{"activation": "geglu", "normalize_top_k": true, "norm_eps": 1e-05, "tie_embeddings": true, "optimizer": "muon", "beta1": 0.95}
Below are experts of layer 7 (counted from 0) of a mixture-of-experts language model. Rows are named router (the router's row for the expert), gate (a neuron's input weights, with its number), up (a neuron's input weights, with its number), down (a neuron's output weights, with its number) and show model dimensions 64-127. Each number is 128 + 32 x the weight over its row's rms, rounded and kept within 0 to 255. Numbers have three digits each.
Before each expert's rows: "raises" lists some tokens whose logits its average output raises strongly, later layers aside; "comes after" lists some tokens at least twice as common just before its tokens as in all text. This comes from a sample of Wikipedia text that the model never trained on. Tokens count by the router's weight.

# expert 2
raises: " the", " a", " their", " its", " The", " an"
comes after: "\n", " was", " part", " he", "ed", " member"
router:118129156162105126128132148119101146145103157113120121143132090120079201104139119160083073070125104129082123201149146099157108144109079165086095135093063136086048191131080127119087154114092119
gate0:214124136122131126103149234161150137093116107125098126120109132093104157089176130181110127135120179100144122105055138139094108087139131142145138182109145029164122117139104151142094121191138113
up0:151135093158130107111154112113110105144129110177138164151092119127168132158064165087101129124186090105122169179177130140145114112115146085165158151055141147090122082136036105126125120131084110
down0:116135102147124078158087114212168108129113210085096136112112168126120133137119151127115086101118126082099150143094095109146158066122064133110140127095118156123148113120150127157111168126131085
gate1:188145115091181112135079123120189134114150104171109108163128184110156181126186093134155127137108135072114155169108155163145163108158114128105132128115125166078144080123103103126133147167140086
up1:157081095127055069116082111122183160208127164105124131086128102143154168113160092145136050150101186138112139145122162102095058139111132118093156095126111118138138130122132080171078100114082176
down1:136148187154069164132164170183108123098189139108097164105172111161127169153092140078128123087084115094161161176060084124157161162132099094114146134163170075167138153126156111111158094156140116
gate2:179060199064128104150162152128139134166073106088125140135156176128148101184143157115129053093146111127175117113153096135095159112100137163143078143118123131065143123145147127096111118123102063
up2:133127133159126131130113130104178103125083143167125133131156133146107127128120153105106118101152072139100092167098122119111109185113150099133129090108120131150126089135106135157172121148150161
down2:117095135163084120152167104152042176127171130063133174129114158138123147102126092165133156097165110139111105138104110096183112179152094110158128128119166134152140105174091172069136122140194169
gate3:138134081152124108124067165147085099169123125104119111161124118118120120127173152139113149116056173157130058139134102152101139104110053131154150107128121081103131144136101133201119203146145101
up3:117136123155133160116132165152207193101108123155127129107102141124116111052104110114157153148169061136203203149103128076111099145081167109107182128156145164159108108091187107093141118089178155
down3:147140117107144158063141152056136123167138143127134100115120073100143136136110103153188121151161128197120048142211108145097101117076098105109147117079087146140101092156118070184085159129113121
gate4:156096145072100112160158136132169127150085193120122116125210174119080136129171126155111117115133126100202044131155197105138140093127118132148091109094145130183120098199144136116143150145089155
up4:070161119143170128149101152128122139197157126118104154148131089095137096144110100025175105123104119066094148151082061207111081121108145129142129096150131091157129102082133120129153058175172133
down4:104128120139109081175088184126144155097129136163108127190183147124151171104149123169105112132141118186091133131133168104095129101138087171109091114183136140086128138089086116095109123191096124
gate5:097095109106121127137090138125159174164159145130081106067150115175115115097138146139149140132173128116115084106075136174141082157176110153129143105133122130113107130171091092107150141157091133
up5:139123104092154158148087208119134150091116158133124104130118143138073187083137125135119098159050186106133091067130117165087088051081140151095087141133049150126120157072133141148187140156073105
down5:147083099129123056143129162052132179136130138097146102115139108113191135140105154104131092125058120103142164142094173168132108147080108140129108159099130124178107148066163090105134068116110137
gate6:130165127080171146088111101161046083131097110108156094173150119191122172200174119158110119121102158097132126103084212101110068078119108150122137130120056140104130141152128099129136098112180142
up6:099111188151149162138154178097122128136101050111142103090135147109134129083122115117144142120130216108180086117130132087170151175125120118120171121144133133120138105138152122129128142065197145
down6:155128158160083075176155133130159186154091129108102176162129213156128102149136107083152106163139120132109111136115117114151119181172162144099104153167182123135150093098118126137101164117154090
gate7:081120141101155177155135177128126103137123118108090107157088160156106106173133138179102141137171209127091125139120075171053135087131135066158138128173087146107156156108157145144165144117122134
up7:123125091164083121174096069143088093074147114129141143145100132113121065113149108134120079144138141078188137124107112141172128098121144128122144073155157130157125050095095145119128121190135101
down7:175180093122136108106116146049141146151139111078137144110116170135106160120163162121143050097083127112133154100110096152137152118119183082150110200175086067160153097163109084136123084174093122
gate8:072112146131166108095116106186141097109069203099153119130139149092143105219111116118150120176144111134116108167156125083138139118095125094155128133134204160098130165116165148136108113134141137
up8:182119157118110107158115180098134085138166059158100110124179149116134157071163118136101097109077135063130150097099156244155138114177093114102127090121088120129106029101104109122163149164113140
down8:157156123130125129150132040130146157110135132142145170113125142153162149128110162143094128117193224102166078160144117142111143130108123126121073137135138107072098116169100209155138084120146061
gate9:135121091124152123163099131162128104050122115128116146136139127098095142116155173157103104116129137095086156098126149142048161138104117156172111107141149142127094129088170203130134101142110108
up9:108156214075128132147134122099136135141159143130133171115144138156125092112099097157125157144149063086133080103159105130146057137135097134096125115113119135114157129164145065145170113105107160
down9:133103110102108160120162158141102130036155093108095129090141064161163146097053122082145078143071125154138079143133120105171123146162131148113157094154184152083158180112102160075145136120106094
gate10:089129121153136163128204125168161137042141148120148135151106161138114164137128121118108140153139194180134052078107129180113191120173113088185066169114096162084121095170099075098155094117194167
up10:188134170166140103127080121099122125141074173117123153104130086096125109162124184111127122087106159101099204110068107144139154121075185099077201114154156129153137143137155168097092083139116101
down10:169067142094201168102099140129110164141119090154152077116177114131139095132102114119147147104082107135152175129093249144175134155133166105080128105152119153179133183129126103100136150079110069
gate11:152141151110156099154116119128082113121083173146124109119166171135123101124080140192121160111124068146122098135139160113066155180131120149166137102153141133103105134080123173167135152213079122
up11:096096157132210107213149144147166102115101128205124122134198094145098119095146121076173160144178082103128146137163148139121120147108122124087197153153120107097135071091108110130200070112167168
down11:142113102141064101116162126074120124132093116133134076166097158123159139089102142128120087156091127121136104127096141148091179186195111196153104081181172133134123157126166063120092147113143119
gate12:125125152169090153156150106146082154138146134159101149109187100151125145131130174122114119135080166170086165102123107134097177049097075158138057099124127054114125181139098083123138166109124150
up12:122095164185178148149133072157136105150085133115069124061093127102132077155116169127112124112095185124126094140063119124143178104110116152154176165131114150113132172116113143109166143129159139
down12:076129082079142120163206137133159151118115051157133037134141124079198127157181134127135156121131083164096125091139188193159127133049137104166175163165106104139127143179114212165095137132165065
gate13:128130121136133106102113153127168093100158103134092122138114147145057085140112140098125111109113131163113209130067146164151064094146081120213132155162164174097118145125154136114140071123143190
up13:154163135158154068114081152147200083132167121147109179134105158152134150165112106136104151125131117101113137117091151132120106129150131085157113085101117161132123114108165159112133095168166114
down13:107145035110157108102143131125125130122106110151139110139060164139140129094104101048147116138121141115104147105162147143143142132142104119187128112102128088110135047092133182104093145163137104
gate14:105166144115132129119108125122162120131163116148128171170069180119113116135146077154125124106127160125096133162085141134129136137069158117133116158112124171142132168136135111107095149163122151
up14:179120144122172071101115110116124142125147147113139082153186145115153155152145165096101154165122076142150118106111111110139115113161089126171124143177127111142133068146121151128159109133126117
down14:124138125094120086106094103134089100169109080126140129174102103121173165151136113110134154118080131107079104156182144124138177120202109144122077108109108149126124107135132123107159109135129110
gate15:109164101198111159117081095096140140160139135111147123176094159180123079145126076102126135138200130127121069126103113174129095135047149068127179127115138069117148087145133050078113211127154145
up15:168068092145102173099105127068089147106114119098126095090101169069108138152113195101158152150130098188151135092110090117113167093147125149153131164150079143112123089133130131147104067151095118
down15:119105094110125133149103087096104084157170064135112169156114129070152092118129117100112095114097128077151127142153135107113115120091179160112183151154110146152159114104103071093125133216132080
gate16:156109109103189089139190111157175139153145122123126087110143137131174155117138214144102120191124112173125123177039175096173159136134188187129133129141100133089136168169118004163165179190113132
up16:115125130120136067105112128150137127089132035172149135109124128130156126101155137078137117140133125158070136093200116132114136130098173174153155120074143150124147099117124092151117105119099083
down16:100083154178068128155139090162164171085094118102102126157181101158183150113150153080139062141077152087174122102060099120112091106101111121155134137130086130148107102120138128128100123109174119
gate17:166102137099136070105115158153101091119123128159141148106157132162139139113090158100071104111110150143126076156147144183128127088156104118070117109132209137154121171139121131153120164126204062
up17:037086181086159131145206078160140115198145110115171094166157086217147111149113124142104144118101129082114109100178188145201170140154121176126146115174142125097135098118157097189152111088158141
down17:198122156089118079129108157063160155173109178126114151140088093164122103127139107119134127139140057115124160180088137114107129063099099104029135090107102129110148104147056119153103162111115119
gate18:118095201154076141072118054157123141202107186077160107091136153117090190134099152122137055106144139101157153183185146008106171151090184173149128042091151135136091172095120144164103109114101139
up18:151133113195101147135132095160097113138129135097150093114113107128149110125065153108145105155124145114134117180126134073113143143149205111137092171119114084132119129115082120171140189079129101
down18:140105185155094091061086062103120130100076111119131134106151125113139123131112133069140103131132141116147174129080150158082161143099137184172099097130114153146102192117139149080086093181125086
gate19:144151106137070159143142126124153110122137106115161171113131124117122119117143174153134099129133140110156093095114102148119116130117144136176126113165168095112113133133156113156091124119121142
up19:127099160133083141129158080118161140067099119156114107123131084087091164105173126151161086162139147130198162123091082168139124133154105118129179145078079147121126133126108126153104153201142059
down19:153112124131133106119151156109104072171124151109146105080119147079109130107168141113130172104103045086073175089110115121178070127154099076135095112072142110088115146168121141135153182072130135
gate20:102097183051108167145100178094140119176089132140111166058104171185127130118175153144160167119141146120174100137158084108083143119096109183067174163092111131095122135085147157175106126162114144
up20:148104169089127160076093166111163160133087125118091190112110159127091094136149106128129113150146132102167173107127118089148072120120085126106167164132094101128102105124138142097129149132132128
down20:052078113086125118119155024158154123169088170126135168104172097104111108106091141129077139080151103124091073109194160143117105116112140173154057148110095146177133175078157160084116145126058145
gate21:139122084083073154107127104164093169120215164111135096170235075121132111135157128151167148104138177186163016112129053128154133057139141138102168095125099117111130107140109084135138099174121148
up21:115079112056120164120127129096141116137114097105128127135128148115107076141132189097144101099090191139112120118107092098091164098138172157109150167102150103148106117117132160086071151218126108
down21:219122034097148159144109102120126110159102101134111090127135158060150091135145183134165098136165119142132145064158192121159158157101142150134059111130079114119175128146185088047100177092085103
gate22:141107106173138192053154140106106161133153084155112187099176108169142173100124105153100139109115118100124139190128139133120150122146090112129098145158153145118122126161048105078159201156161184
up22:085119110170097084104100063145165136132117177197184058166096148109124107128169112163199140175118117128136121147139107152102131133113110088095130114058124087168169092105134174192108099109100105
down22:117065135113138175078098150101135110152146166100189159154118099088178131123129073119149154163093152145133138061116142193133130172129100131129124185119087165107136087134112137080074108100134149
gate23:186171096148135081121151101124164143165178086099136117077105110203109133115115109121088128133138138078119120165135170173121149149077132136107155098166143058098097146134116141169067151119163133
up23:098047173122145170151129157158130112117063140119121122114096135100154172113128082158091158118141145167103149116133122147176155102142146159081146163172129166117138108098144170104166198138116106
down23:150153161125094144163094121135110053135120112108079063139156149100109130098085080124138120124100136123124113057100109131125146139121129136123074159110134130136122145147103151141147109113133074
gate24:146156113113117134158144150096133083141156198113094110109146139094077119144128129105098123152150185163151203150119078098134130071130129128121156146076133133111111092081162164124094116120106108
up24:113130099105115190100115145127143055125132142128109078137095132094140093117102188115071105105112175079097198142170130155157105089126131165161130139122148174126130104098149178140097115116099153
down24:142164155121107107110075070128146141179154170174140107111197117099152104145158102117155105157118156074136087134159094149142136140123109111119148123129093135166204132119131057159133167153129168
gate25:088160090174107133116136155125200151111172145067158152116137117194153186133111097132068157102120114125139141112159116089140153132131137112138081177126136072131126091074084064140080161048166112
up25:147110137178143154171118159154095134168074153118125165150123128102149078164063181074137082120105133125144139122155130099146163123118173154145151110156096150160141101143124153121081135052079146
down25:143179118129109078102137129130125162136143082153164097098123181134143149129170159096116122139109075127135183114078095143136142103157132091199167122123106150138147190145175117120114152105152093
gate26:158070081112120101065160206164134135126126145138124223094093150148110126106099133171127127107131087176115121101145136124130143111083129096167112133154108123140135077100179177111142106168113146
up26:172150125102151121135117093143115176127141104157109162138100143091148136124141078159140177113149146145114114128173157127174134109085055131126111096090166087155141113117127105152135122144122145
down26:133124058112105130167152170131126141185106065118144080124123104137125174138119118169061116130135114146158114153078112090155184145095145115188132165171166126119126166162085121106097163087127187
gate27:154088085146143096170119131099109158116172105126143225092089128152158141135095091075080182071142067115132143085112119096133061056156139162166157120139135111156126106111135127114077099162160142
up27:110139076161105145162102155080106143174063117105159078136138117141175131109089143136099098138136116124109123143148150154164169116091102135121089134133088166143136115122135081134180096085128127
down27:123110128119146076133140134165138100103118197175114120124129144147129082229095130128163121131101108152132070154185129118118093116094127088145104093131108113126191116163077156166146158165140115
gate28:162115118119134169117108149076133101135141095144107125111128115159141123136104091082157096098115129105157118124110168106124075181084105182112147079157123118134133082103087096156105155200128153
up28:117060181150092130098105166083145154138127157141136091120146110103153133146158126118041169136109103119123143103156109099138130079097140113132209151164080183083142104157160126154155153078171123
down28:160122163148117101098085123136129088109079167129066141127158207110161172145149195114109119136187181091123071076189094184175188123130128081145052120173133140088182141147114139151163104140119097
gate29:139164128153157134122190187110135129110175124132100114136147183122097147092101079152166146064122151154065077114123181105146165146089115148138093165205138144118147123215135122103173142139131149
up29:146131129147050197164059114139188170146149111135131100094068160177135118090103127116107110105094094110192157121160122060092084091171121131132126121080163122163120099105072173175170055148127088
down29:154133167188137105087128105182121099119083111117131179151163150116084048162179145114157152145163111108121173148103117155082154082101084119091102082133142106094110186152118079141130172118111112
gate30:205116126148141115143139083115160158093186070170094169108069105150140151118106135110124167113161119150156087157127130142160123121079089180131201139151092147133126102193132123131122136157165154
up30:075169140166115064087161085119138123115160158101115092177064117173193153145148111095122130108116128104166154096129047103163097156129127146147161146113163173106113067167151116110117083109101090
down30:128125084135088112208173119118156155191149116112112124173078105110152131116153106097117146118122125103182138138121122119126137121157098060138151160081080148108107131109117167121028069123090124
gate31:165195146126070104160149073171135128182132161112173133179083085088076149108164120094138159106142141099129093167176132161120165082129171150181091123184147126145110127085091149115116085148123114
up31:165129130075082097132128186141182094179132157090106076135110160130074101140128110096122038113099121174092139109125148172058113194138133143103142106173111175162112130082117179174158111120174108
down31:163137160141167120134126111175152126128185155151114130134124103137133113090113136127167166137133144147139135070114131077182112088141137126174061147156220130140149104145099153149092230154113136